{
  "n_layer": 9,
  "d_model": 192,
  "experts_per_token": 4,
  "normalize_top_k": true,
  "balance_bias": true,
  "groups_per_token": 2,
  "init_std_router": 0.0103,
  "vocab_size": 17837,
  "norm": "rmsnorm",
  "optimizer": "soap_variant",
  "batch_tokens": [32768, 65536],
  "seq_len": 512,
  "dataset": "wikipedia_en"
}
Below are experts of layer 2 (counted from 0) of a mixture-of-experts language model. Rows are named up (a neuron's input weights, with its number) and show model dimensions 96-191. Each number is 200 + 20 x the weight over its row's rms, rounded and kept within 0 to 999.
Before each expert's rows: a language model's description of what the expert responds to. This comes from a sample of Wikipedia text that the model never trained on.

# expert 58
Conjunctions, relative words and list separators joining clauses or items: and, as, that, who, which, dashes, slashes.
up0,191,201,194,194,214,215,211,205,225,191,170,179,213,214,214,214,196,193,179,209,227,181,220,223,219,203,194,226,218,206,174,188,221,205,193,221,174,220,218,235,219,215,168,184,231,230,222,223,212,173,189,203,200,177,198,167,195,200,186,213,203,186,216,163,202,218,242,188,240,211,231,191,196,181,187,215,165,210,230,183,213,169,198,205,208,191,195,212,238,218,194,228,171,214,251,213
up1,181,221,196,229,213,224,199,190,206,195,208,205,201,211,143,191,245,201,209,191,198,215,193,213,198,230,219,183,238,203,186,215,194,189,225,185,188,187,236,199,170,194,196,196,175,219,204,190,226,195,201,189,210,163,182,200,200,212,198,196,224,232,181,189,206,183,216,215,207,229,203,168,220,221,206,223,199,189,168,178,176,202,176,235,230,182,209,210,215,197,214,193,183,202,222,211
up2,185,217,213,245,205,188,218,209,210,217,204,203,205,229,219,199,192,177,216,225,198,205,192,186,181,231,210,224,204,230,152,194,201,193,202,211,198,198,201,190,172,226,185,214,218,215,193,189,201,172,159,207,191,202,170,207,213,159,193,202,207,187,146,204,230,219,233,170,198,209,189,181,194,213,209,196,207,240,184,154,212,223,186,198,142,206,218,199,217,165,218,193,223,195,224,197
up3,217,190,203,180,171,198,193,199,204,226,243,176,182,232,214,187,230,203,205,192,213,197,216,196,225,170,214,199,218,191,216,193,196,188,200,169,173,185,213,162,203,142,167,188,225,211,187,203,185,200,197,155,166,188,180,227,182,200,188,224,228,198,214,198,173,211,173,191,213,225,194,183,212,219,227,187,188,235,198,198,162,211,164,170,209,210,183,205,202,169,199,194,174,193,187,206
up4,209,190,195,183,177,213,170,201,207,196,194,213,220,214,202,214,223,209,210,244,172,198,200,159,214,198,232,233,218,232,211,220,189,212,213,187,231,181,206,161,172,198,183,197,174,208,196,209,207,217,196,203,215,161,181,224,211,204,181,157,230,201,207,223,215,187,234,177,186,183,202,187,195,207,171,224,209,201,202,197,193,201,209,216,198,206,213,210,241,198,181,205,207,183,184,232
up5,190,217,200,171,207,192,213,222,200,186,200,202,217,220,238,238,230,218,215,186,213,220,192,234,220,163,163,204,185,199,158,201,210,193,202,203,194,170,236,193,188,206,193,236,187,202,198,176,212,190,176,202,192,183,167,188,199,196,182,219,192,185,202,247,216,189,189,198,193,211,176,219,221,181,189,203,202,179,176,262,187,187,192,220,190,227,226,183,226,170,194,215,167,230,192,199
up6,166,201,201,212,220,209,188,185,171,182,187,156,224,182,232,205,215,204,219,210,217,196,193,209,177,212,182,200,169,196,178,187,191,176,191,202,200,187,197,206,237,246,207,200,203,183,159,182,166,226,212,212,178,219,203,226,218,203,190,167,227,211,185,210,182,211,192,180,237,184,156,181,180,199,186,194,235,209,178,192,178,200,188,226,223,212,207,214,225,190,227,212,202,224,215,194
up7,200,235,226,209,177,211,186,183,189,172,208,196,183,216,182,159,216,205,233,202,243,194,187,198,218,218,211,203,220,217,185,239,187,196,195,191,220,184,192,186,192,211,193,191,212,210,204,193,205,190,193,182,222,166,198,220,205,202,159,212,241,197,184,224,198,205,167,203,232,230,235,162,212,213,175,210,199,175,185,183,191,216,158,194,241,181,218,198,208,173,224,166,171,221,213,170
up8,215,198,210,190,203,190,212,184,179,211,201,216,221,245,205,202,222,195,205,190,188,192,223,187,192,198,162,223,211,223,207,218,234,224,204,166,192,188,206,250,215,209,210,224,242,191,204,218,195,213,205,219,172,196,181,231,217,212,215,184,185,166,197,212,235,220,200,199,199,189,234,228,186,181,189,232,174,184,186,146,217,215,179,161,193,245,175,221,216,203,201,158,197,216,189,197
up9,180,245,211,198,199,212,186,181,186,206,201,184,194,221,181,213,228,213,225,172,202,209,191,172,205,215,182,205,158,190,210,178,241,216,217,166,206,223,250,226,205,202,216,175,230,197,201,177,213,236,215,216,194,208,168,224,171,222,208,226,182,201,208,226,188,178,205,192,217,184,207,223,224,168,182,205,190,171,197,199,230,208,178,208,180,195,184,197,164,224,193,179,192,227,188,192
up10,212,224,209,243,185,217,166,204,218,191,186,201,242,188,209,194,198,184,212,199,218,205,202,171,187,239,199,224,219,219,189,194,164,227,235,181,230,213,198,195,169,210,193,200,211,181,159,192,186,211,195,205,184,208,187,159,164,179,189,204,207,171,232,183,189,195,172,187,234,208,232,215,179,221,177,182,211,187,232,170,181,189,187,176,181,195,172,202,218,185,193,177,202,203,230,184

# expert 29
First syllable of proper names split into pieces, such as St, Al, San, Sor, Car, Pal, often in lists or tables.
up3,238,167,218,188,189,199,173,238,171,219,217,245,170,168,198,184,199,204,206,244,192,203,187,201,189,215,222,213,209,193,182,213,205,194,227,191,237,187,210,215,186,199,235,197,243,202,214,157,178,207,189,175,225,197,190,195,228,207,172,191,208,202,142,202,165,173,204,192,198,184,212,179,193,205,225,184,161,239,210,198,206,179,184,202,210,166,185,205,201,191,221,209,198,197,179,212
up4,189,203,185,191,208,241,178,146,203,204,206,202,224,191,194,205,215,189,200,203,230,227,221,202,167,189,220,205,229,178,171,227,246,198,205,207,163,193,214,192,225,194,175,216,193,174,211,192,175,215,203,230,228,209,176,192,205,177,211,181,217,186,170,172,244,182,212,190,188,216,233,200,184,239,205,225,186,185,185,208,196,200,177,181,177,202,169,194,195,214,240,215,220,214,202,238
up5,216,199,210,210,187,209,240,184,219,169,195,207,189,204,210,184,197,202,216,204,182,189,218,183,160,184,189,205,192,241,184,204,234,183,189,190,205,189,212,223,200,183,205,166,185,194,190,209,205,173,183,211,217,217,172,197,181,175,189,182,225,204,234,238,204,198,172,196,217,184,193,163,232,176,178,212,168,206,221,195,191,209,207,159,205,206,195,178,190,188,209,194,210,220,222,193
up6,195,217,196,196,218,141,190,208,200,186,215,205,193,204,183,187,174,178,236,200,165,200,173,252,215,235,199,214,204,206,181,223,193,234,184,215,214,166,195,222,214,240,187,174,190,207,235,208,188,186,244,205,189,183,205,162,181,200,227,189,190,231,220,189,213,214,194,189,205,182,196,193,154,176,221,172,210,238,213,203,196,200,226,193,215,204,208,194,201,206,209,244,203,182,205,197
up7,198,181,224,142,219,200,223,191,169,230,180,227,218,214,204,190,243,196,171,237,176,213,180,201,191,204,169,205,237,207,212,214,198,192,174,193,221,158,189,234,166,212,222,217,210,221,167,190,196,194,201,179,235,199,170,184,221,184,210,175,205,175,230,208,192,197,168,208,191,218,211,177,176,166,235,211,193,193,169,219,209,183,210,217,210,211,203,188,196,174,216,195,207,201,191,167
up8,218,171,225,212,199,204,206,198,205,158,219,186,178,217,181,198,197,211,209,219,215,205,222,178,198,212,206,186,215,201,212,198,177,240,196,204,218,243,199,194,180,244,220,217,199,220,205,203,211,215,176,174,199,189,180,212,217,207,207,178,226,222,167,199,181,186,191,181,199,159,187,160,226,167,200,179,218,180,216,197,240,199,204,216,192,196,203,217,200,233,209,181,209,217,192,198
up9,226,167,164,197,185,216,178,186,192,195,196,216,209,193,208,246,216,210,207,171,215,202,234,190,214,195,208,199,180,230,196,198,229,202,206,190,161,207,225,191,194,212,185,207,206,218,178,250,180,220,152,196,187,184,170,195,204,183,207,188,208,215,183,201,190,202,204,199,188,227,177,206,221,225,185,182,228,226,213,199,198,159,172,197,183,231,185,232,180,193,169,161,217,205,185,212
up10,234,173,178,211,165,203,220,180,197,185,179,209,201,203,161,216,212,197,220,218,189,228,211,202,209,214,208,214,217,240,204,221,183,187,188,202,191,198,178,230,211,204,204,219,176,218,226,213,193,187,155,193,173,221,174,172,203,200,225,223,198,209,212,213,182,193,208,234,173,228,179,233,207,204,209,203,199,209,233,216,207,145,197,183,169,195,205,197,166,259,155,176,234,185,210,218
up11,188,222,179,232,233,211,200,187,169,212,217,221,214,199,170,165,217,234,189,200,172,214,214,188,178,216,209,216,220,189,205,239,191,171,195,177,203,212,164,212,204,192,210,231,198,157,180,183,233,191,179,184,188,219,175,204,218,175,173,197,220,212,205,213,200,238,175,178,193,198,227,200,178,166,208,187,169,214,217,176,193,241,207,193,215,178,195,193,213,214,206,194,199,203,202,199
up12,206,199,219,241,209,210,223,175,206,204,212,191,227,212,217,200,156,220,205,237,213,160,168,178,221,229,232,173,231,207,183,213,187,213,213,194,212,206,191,192,185,203,193,225,206,207,214,194,198,231,189,207,243,178,184,206,225,191,229,189,222,210,182,184,173,208,227,193,213,167,172,178,210,189,183,157,181,177,188,174,185,175,233,159,201,213,192,254,201,173,193,211,190,208,195,157
up13,197,231,223,231,235,196,189,175,225,183,209,223,196,190,214,184,204,195,202,197,197,173,172,206,182,221,199,180,241,180,179,229,236,175,204,170,213,187,214,211,180,194,222,192,238,216,176,178,236,187,214,164,214,214,167,201,200,194,212,175,187,189,213,189,161,202,179,210,199,202,152,211,177,176,201,205,184,178,225,214,168,221,194,227,226,224,153,179,192,216,193,226,171,181,209,196

# expert 28
Capitalised first pieces of multi-token names and titles, such as St, New, San, Buch(arest), Hit(parade), Walt(rip).
up3,227,173,231,177,193,181,237,201,191,206,201,207,224,223,199,170,228,219,227,188,189,163,179,207,183,228,234,190,221,192,180,232,191,211,183,154,182,191,196,217,218,199,200,217,205,166,174,201,201,232,231,191,238,203,201,245,175,204,167,205,214,166,199,236,201,194,183,202,166,184,189,196,188,213,172,207,169,225,197,206,200,188,220,201,212,213,219,209,198,198,208,215,189,208,193,228
up4,214,182,195,214,168,167,186,179,171,202,208,200,209,214,194,211,212,191,167,196,188,192,195,244,194,219,217,237,234,202,198,203,226,166,177,223,187,207,140,175,210,221,183,227,196,230,227,203,177,210,232,190,198,209,193,231,211,198,172,227,227,244,206,174,231,175,188,213,170,182,203,205,211,177,242,170,219,225,205,209,199,226,189,216,180,230,193,183,211,221,231,204,215,207,216,197
up5,169,156,212,234,213,233,197,170,188,188,206,231,214,239,205,186,186,182,182,165,176,246,195,196,191,207,185,209,224,260,235,216,224,201,198,201,205,172,167,210,191,244,237,191,208,236,191,210,251,190,204,204,185,186,182,194,185,214,180,183,201,206,185,200,209,208,212,187,206,166,162,195,228,210,205,209,191,201,185,204,169,208,187,194,213,192,240,204,212,164,164,198,193,210,210,231
up6,193,168,200,200,180,186,152,211,196,173,202,189,173,213,200,199,194,209,234,216,210,213,167,189,214,167,202,200,186,181,192,218,203,213,210,193,187,146,203,187,205,157,223,242,188,180,194,207,201,204,222,190,191,207,214,169,202,211,238,162,199,255,185,214,192,168,204,185,197,203,204,191,174,207,150,197,159,204,237,192,211,224,196,206,178,195,231,175,222,200,206,206,181,183,212,210
up7,165,187,195,218,193,213,211,218,190,199,193,239,223,215,204,192,167,251,164,204,207,235,195,188,176,190,229,190,181,220,233,162,200,210,177,229,215,181,194,196,200,226,200,208,192,212,166,221,194,202,215,221,205,224,193,203,211,241,191,212,230,215,201,199,192,203,234,191,159,220,195,210,189,186,199,198,223,200,214,202,194,199,187,232,157,166,208,174,212,189,187,162,208,210,167,182
up8,185,202,190,197,220,183,223,172,229,211,183,185,233,224,206,173,218,188,178,266,205,235,173,218,189,235,235,242,212,193,200,223,219,217,207,189,208,169,197,202,219,210,175,211,195,213,222,198,202,212,253,201,208,195,192,191,202,188,229,191,210,182,222,236,207,190,190,212,199,182,191,250,200,220,230,143,178,192,185,193,202,216,223,190,184,200,197,200,180,210,200,203,217,193,214,189
up9,168,202,219,219,197,183,223,186,227,215,157,226,215,227,187,196,225,197,201,216,200,198,173,160,207,178,203,244,203,174,217,230,229,205,188,184,222,224,230,214,220,184,164,183,176,221,194,195,170,219,178,235,230,210,209,227,212,207,178,201,227,197,171,226,217,227,200,196,205,201,197,205,186,207,204,193,207,194,190,180,206,187,227,202,208,187,190,191,215,191,198,191,191,198,210,229
up10,192,221,219,227,193,218,218,183,190,184,216,204,219,207,235,218,207,242,175,166,244,214,195,170,172,198,227,193,230,227,183,180,210,172,226,164,214,180,219,197,246,191,171,199,187,209,183,233,206,147,187,216,174,191,194,230,170,229,210,195,200,205,211,252,198,190,216,184,176,203,229,176,175,177,206,196,187,190,247,197,171,192,176,204,182,193,208,204,181,208,215,211,219,207,226,191
up11,227,198,222,195,174,194,150,184,191,169,236,175,181,219,194,160,202,224,181,190,219,181,202,204,169,200,185,201,216,170,185,188,205,188,208,226,192,192,149,251,212,181,203,218,217,190,151,191,183,168,200,192,238,197,184,207,174,165,210,175,210,219,174,201,184,190,181,219,194,204,193,218,186,166,207,204,187,244,230,190,219,206,189,176,190,191,230,159,209,182,196,218,203,211,215,196
up12,202,209,227,190,183,186,190,220,234,188,192,200,202,208,162,199,197,193,215,225,198,186,186,208,185,218,209,226,214,192,184,206,242,198,225,189,217,199,224,212,197,164,192,183,145,166,189,163,224,198,200,198,213,222,229,186,216,226,195,184,207,197,216,199,193,219,165,231,185,200,203,214,195,180,233,186,225,180,200,183,161,233,160,223,197,189,206,179,159,181,205,202,194,197,207,196
up13,218,227,199,228,229,208,189,171,200,181,220,192,205,199,203,218,202,213,210,188,204,184,198,188,219,190,176,174,210,177,186,208,214,206,207,189,197,198,195,190,204,209,206,172,207,175,205,171,195,212,172,216,192,218,209,209,216,218,187,226,188,228,142,217,198,183,189,222,189,227,180,181,208,166,212,165,177,202,187,229,211,245,193,175,201,167,196,177,198,191,191,214,213,210,166,153

# expert 19
Conjunctions, relative words and linking prepositions joining clauses, such as and, with, by, which, where, while, plus sentence-ending periods.
up10,185,179,201,207,202,197,195,184,188,190,200,202,136,220,212,209,199,202,210,198,181,228,181,178,167,195,154,216,214,210,190,182,182,210,190,191,234,225,225,235,180,191,162,223,185,179,161,207,222,203,251,202,153,222,186,170,205,224,204,198,202,226,209,174,198,163,217,173,167,201,173,154,209,201,195,155,234,202,200,201,228,231,189,174,231,227,209,186,194,208,193,178,206,225,187,218
up11,160,222,186,176,229,180,226,212,203,220,205,166,190,225,183,196,227,187,267,183,196,217,190,213,233,203,194,208,229,209,221,226,211,200,174,222,187,210,217,223,184,184,195,200,225,189,246,163,214,193,205,198,175,190,183,193,211,209,211,201,184,215,195,197,191,190,214,187,167,194,186,204,203,165,193,164,214,200,230,207,211,233,185,222,197,195,209,197,225,192,226,202,200,210,191,205
up12,182,186,190,214,203,188,193,160,225,201,210,182,181,222,203,204,212,181,189,201,201,220,220,238,209,214,186,189,212,195,154,222,180,213,194,210,214,215,213,194,172,191,190,214,225,204,158,234,183,171,225,204,235,179,183,186,212,208,204,179,211,220,206,161,204,165,142,181,203,238,213,185,202,182,180,199,170,207,181,212,196,217,192,180,155,247,193,221,198,212,199,218,220,218,169,200
up13,206,200,162,202,187,200,207,189,211,189,192,207,245,209,215,208,203,186,184,159,177,176,199,220,176,213,196,169,187,157,184,196,202,214,183,195,194,217,185,228,231,225,183,195,196,248,184,201,209,191,178,220,140,221,211,201,190,195,208,188,210,215,227,230,202,180,194,173,220,207,187,236,171,194,167,229,209,187,193,209,179,192,167,198,218,201,251,165,220,160,211,193,185,209,200,186
up14,158,203,205,180,233,227,191,209,201,187,200,169,259,235,233,198,194,202,218,216,213,191,220,216,197,206,211,175,226,197,183,225,165,190,210,196,185,230,179,236,199,211,199,182,205,174,197,226,197,225,202,213,207,208,175,189,210,193,255,202,224,186,219,198,201,189,214,180,192,200,167,157,192,166,180,207,175,219,222,169,197,186,211,202,195,191,200,210,212,209,223,198,188,155,242,184
up15,190,158,189,209,228,181,195,204,213,214,187,214,189,192,237,209,203,208,216,197,179,220,202,200,200,168,189,191,223,235,181,186,212,196,167,213,201,189,222,204,147,201,182,211,237,213,196,202,202,218,199,189,194,182,227,245,199,207,212,231,208,194,172,219,192,187,220,187,186,204,196,200,227,216,178,218,183,256,210,229,201,197,217,197,232,208,187,221,210,160,206,242,174,189,219,210
up16,170,186,205,185,211,202,205,153,213,218,239,161,234,230,190,170,222,182,191,233,195,211,187,222,220,193,227,198,203,210,209,214,182,247,176,188,203,177,207,232,212,179,214,196,204,185,185,194,183,211,220,215,224,190,210,195,173,216,225,196,243,185,182,175,192,216,192,197,194,200,195,213,182,230,225,194,139,217,195,202,172,170,176,206,177,214,210,230,191,189,230,214,216,179,206,197
up17,212,207,153,213,207,211,156,218,210,205,188,207,218,199,188,187,210,194,204,194,205,182,227,230,194,182,199,181,207,162,149,204,186,203,184,200,188,183,213,235,217,215,212,205,204,171,202,223,190,207,203,217,207,187,227,241,191,240,251,218,190,182,198,210,213,165,200,198,164,218,182,188,189,196,151,171,215,218,191,223,195,237,190,165,217,227,204,204,203,223,205,193,187,201,191,202
up18,188,192,216,208,219,197,179,205,218,190,195,177,188,190,200,170,191,200,201,236,225,199,203,204,174,161,186,208,215,196,192,189,182,221,185,204,215,198,217,261,210,198,173,234,221,165,190,174,219,190,221,196,240,201,173,182,205,235,177,208,170,187,212,210,191,192,214,180,178,234,208,213,245,190,212,183,171,162,196,232,197,192,184,219,251,216,206,173,219,188,197,203,199,202,210,216
up19,212,199,200,193,229,190,212,206,196,256,212,189,188,238,217,168,223,205,192,227,199,193,224,181,204,172,178,200,212,237,246,188,169,213,180,194,187,177,201,198,172,191,211,190,199,205,200,225,188,174,199,211,206,183,196,214,194,211,212,238,209,220,203,198,191,186,181,202,180,233,221,202,198,211,194,178,186,226,209,228,206,211,189,211,234,204,199,240,170,203,201,232,187,238,185,204
up20,172,227,208,224,195,230,166,199,231,176,223,191,204,173,218,177,176,167,202,201,166,212,190,210,207,185,188,181,226,210,181,204,208,217,186,193,250,167,153,202,174,194,196,194,159,168,188,179,215,176,213,205,238,186,187,203,224,230,206,198,197,186,188,215,165,217,224,203,217,213,215,189,220,219,192,163,166,255,190,229,163,205,185,191,181,215,214,148,214,177,170,190,208,206,209,198

# expert 16
Vowel and accented pieces inside non-English personal and place names, often in sports tables: Caála, Burkina, Husárová, Lukas.
up0,194,170,198,191,195,228,189,186,155,235,179,197,226,213,209,172,188,235,216,250,197,210,191,187,196,177,189,202,211,231,181,202,159,199,229,235,239,228,215,217,185,152,187,211,216,206,217,205,224,188,245,211,207,187,224,195,199,192,189,181,235,184,224,206,197,196,196,181,211,210,238,210,179,214,185,197,191,211,225,185,210,197,187,219,206,158,141,200,202,201,206,201,192,180,196,192
up1,198,196,183,227,191,197,166,199,190,200,195,212,173,232,205,200,222,196,173,198,188,215,214,200,186,194,199,229,225,202,192,206,210,210,177,183,187,174,216,228,211,172,226,192,217,176,206,216,192,181,177,197,194,198,194,210,182,229,230,214,246,206,199,209,178,143,175,185,181,207,216,206,174,159,214,223,170,185,192,204,159,219,217,184,206,165,202,197,162,181,223,194,221,198,191,232
up2,209,188,208,202,183,191,201,194,208,188,169,227,185,166,194,187,254,208,264,225,182,197,169,222,206,176,231,206,224,197,192,202,181,183,200,202,254,217,227,198,194,203,190,213,194,205,191,184,221,226,217,204,185,218,213,192,175,217,170,200,186,224,166,186,189,216,221,209,177,175,203,177,196,223,209,169,199,174,199,151,202,205,192,198,182,198,216,162,195,202,210,196,190,187,190,237
up3,182,209,157,169,193,230,225,174,190,210,202,220,217,241,189,224,221,224,192,193,216,211,187,219,220,226,199,190,222,208,183,173,210,214,188,204,211,176,201,198,174,192,196,201,249,192,171,219,212,240,213,201,221,172,199,208,214,209,202,209,234,190,205,213,164,192,225,168,191,184,194,188,205,198,184,213,185,192,226,182,190,176,252,202,181,177,193,196,221,211,195,191,220,234,217,171
up4,155,214,234,208,228,183,184,198,208,221,179,210,152,223,171,170,183,178,204,191,220,218,165,169,217,183,237,200,222,199,220,232,193,186,199,210,234,174,196,186,206,214,190,195,196,226,214,193,230,196,198,199,216,183,212,220,186,182,211,177,261,245,223,212,200,157,193,171,196,191,203,180,166,198,224,218,216,174,233,200,217,198,232,226,224,169,187,181,238,210,206,195,206,191,198,245
up5,205,172,196,216,233,225,224,189,199,172,170,190,213,174,170,200,184,226,190,198,209,185,196,175,209,177,214,209,197,198,217,226,224,203,200,182,158,193,190,186,226,196,210,180,238,175,226,203,197,233,221,237,193,188,218,202,211,187,176,172,181,183,196,224,180,170,234,177,183,199,204,203,196,199,223,208,205,232,197,198,216,182,178,180,200,184,210,181,203,217,232,166,223,233,230,209
up6,191,164,204,184,205,204,240,194,160,195,196,187,232,185,178,178,222,192,177,246,191,182,170,202,237,201,198,222,231,226,227,205,208,226,244,180,172,191,210,204,208,222,177,218,194,201,185,228,224,149,211,202,205,208,208,206,164,186,181,192,212,188,192,199,216,197,177,193,209,237,221,192,233,173,197,200,199,200,200,216,225,227,229,193,229,170,188,211,197,220,214,227,208,172,214,230
up7,234,184,208,210,196,198,189,195,177,201,210,187,165,191,204,199,196,218,202,182,202,194,208,164,200,225,249,226,220,210,196,227,200,245,193,183,224,207,201,188,212,223,190,223,179,165,206,205,207,186,189,216,199,211,226,187,208,218,200,225,226,197,214,176,185,200,176,214,189,211,201,214,196,166,201,202,219,174,206,197,214,197,155,195,247,225,236,171,221,203,222,233,236,161,235,203
up8,223,182,217,208,226,220,164,190,182,203,197,218,196,202,185,193,217,225,182,178,209,235,188,200,191,204,201,219,156,196,241,213,187,191,202,204,231,203,216,250,222,183,211,208,208,245,202,181,257,179,220,180,195,235,244,189,213,160,170,227,178,212,197,158,218,191,234,179,201,221,212,156,170,229,166,172,207,208,167,204,228,199,173,197,189,220,213,210,208,186,198,186,195,222,209,220
up9,230,165,243,176,199,190,226,200,199,180,196,191,229,187,237,209,185,194,203,187,215,208,156,207,184,184,221,170,190,176,163,203,219,195,163,193,197,170,235,214,190,210,203,202,201,219,176,178,223,204,209,170,183,210,197,211,152,217,179,198,225,204,231,216,200,186,171,189,190,213,228,195,185,191,184,212,193,179,200,199,235,241,167,229,215,180,211,201,182,243,182,177,195,221,219,194
up10,224,203,210,195,234,198,231,218,187,185,178,170,183,227,186,154,194,232,190,218,205,191,190,238,207,166,192,170,192,200,176,250,194,175,202,190,247,197,192,214,198,174,192,203,179,183,188,195,229,190,189,187,188,179,214,188,193,210,200,218,193,192,216,180,173,189,192,214,189,213,192,184,208,218,207,199,192,173,223,169,194,216,206,186,189,205,173,197,219,163,242,175,195,193,216,226

# expert 51
Single capital letters starting names or sentence words, often after quotes or punctuation, e.g. B-ancroft, G-erry, [T]he, The.
up0,194,185,218,204,205,209,219,169,240,209,191,186,220,216,186,188,227,226,215,201,189,158,213,195,198,230,244,197,187,202,198,190,173,188,173,187,198,199,186,179,218,218,200,220,212,204,209,185,217,208,205,182,203,214,196,172,240,220,203,209,220,156,207,209,179,190,160,180,163,215,207,251,205,155,193,202,182,197,195,219,179,240,178,208,221,240,187,174,234,215,183,190,187,197,177,213
up1,211,205,198,217,204,178,173,205,219,182,208,210,182,251,190,173,212,235,198,238,180,216,196,227,212,228,222,178,184,201,185,177,210,202,187,177,237,201,198,219,170,198,222,227,233,203,177,208,213,191,206,185,193,178,230,222,172,223,203,241,207,180,201,220,217,225,214,167,187,172,213,213,204,236,197,203,200,213,173,203,170,211,169,195,186,183,228,252,192,196,209,204,205,190,224,187
up2,187,226,219,180,178,206,205,167,194,198,171,183,213,211,209,185,221,173,248,199,216,222,204,208,150,190,219,207,241,197,223,188,210,202,178,185,213,209,221,225,208,180,241,197,200,206,160,194,228,221,217,214,208,195,187,232,167,233,183,193,191,179,204,202,181,161,200,211,175,197,177,194,226,190,191,208,229,189,189,202,173,184,201,199,192,237,197,215,186,222,233,158,219,183,220,218
up3,193,170,198,158,213,218,233,208,201,176,182,196,195,194,161,197,176,185,183,185,154,223,201,205,199,173,224,225,195,184,196,228,192,195,157,179,192,217,193,211,209,193,172,200,198,187,188,202,276,189,214,229,197,190,204,229,205,168,188,221,202,219,184,202,190,187,201,177,208,206,208,196,195,182,214,234,190,223,194,188,205,205,194,219,200,194,195,233,174,193,205,180,159,201,210,236
up4,196,244,205,201,178,198,193,219,184,238,210,219,207,204,173,215,189,205,221,211,246,215,228,244,214,166,198,168,233,190,194,206,199,208,207,210,213,211,188,219,193,188,156,147,198,235,197,175,181,219,200,179,218,209,181,209,232,180,183,203,208,205,207,169,203,203,225,202,165,202,198,199,211,222,208,212,236,201,191,192,177,190,190,167,211,164,205,178,178,237,199,183,170,214,197,219
up5,215,201,220,226,171,199,170,187,191,198,172,155,200,226,189,196,195,216,241,192,219,187,239,185,218,201,182,149,212,201,193,188,258,172,215,185,178,203,212,213,179,177,196,184,202,206,159,209,184,218,182,189,197,212,208,150,220,200,204,209,197,154,171,170,196,188,213,209,239,217,218,167,191,168,196,204,220,167,203,185,180,174,183,206,219,183,206,188,205,187,216,160,167,217,208,220
up6,217,199,201,198,211,220,214,121,230,214,197,206,208,212,210,230,187,211,181,183,213,203,189,216,181,218,213,214,230,199,198,198,198,191,177,225,191,183,252,209,230,163,198,171,206,219,212,208,210,192,196,188,200,202,236,194,199,214,202,210,247,166,181,201,206,180,207,221,216,211,178,187,249,241,191,189,221,213,211,225,183,230,199,168,221,201,200,204,233,222,195,203,209,205,232,203
up7,190,205,208,176,181,215,168,205,200,218,176,208,216,190,187,195,244,199,202,189,214,200,203,258,196,205,194,203,215,211,182,216,211,203,224,176,180,224,192,219,197,195,194,224,216,195,217,192,211,166,187,220,187,203,187,196,195,206,198,207,213,225,228,158,160,196,223,178,204,226,144,191,195,198,199,165,231,180,147,228,202,215,175,173,170,176,200,219,182,210,215,194,227,208,208,227
up8,188,203,175,215,208,209,187,194,194,227,193,197,244,217,221,201,208,207,186,231,224,205,194,214,191,222,196,189,222,198,183,176,213,195,199,200,218,204,195,218,194,207,190,215,201,224,207,222,182,163,207,188,203,209,173,240,190,163,205,227,209,162,199,170,179,179,198,209,200,192,210,219,210,203,187,227,205,199,176,196,193,258,215,194,189,197,149,228,212,194,213,208,184,218,178,213
up9,175,227,197,205,229,187,206,194,184,177,204,213,192,197,182,170,226,232,214,186,219,225,208,203,183,197,212,192,222,203,182,218,194,182,206,194,235,194,199,210,200,198,200,206,175,201,232,169,213,144,215,189,197,176,186,216,181,182,183,192,246,223,186,207,237,218,186,198,201,219,170,192,207,191,195,203,233,223,184,202,176,182,188,221,195,187,244,189,220,191,234,138,185,197,195,187
up10,194,175,203,224,187,216,186,173,184,173,217,157,185,176,176,167,203,222,202,223,213,193,173,211,228,199,208,199,193,208,177,207,197,198,166,188,197,172,200,208,201,230,194,212,190,178,166,184,162,208,207,187,214,207,194,188,182,199,165,203,204,191,193,216,171,210,239,223,191,208,199,194,194,215,207,187,198,204,209,216,204,207,238,205,177,154,202,184,194,211,196,171,195,235,169,186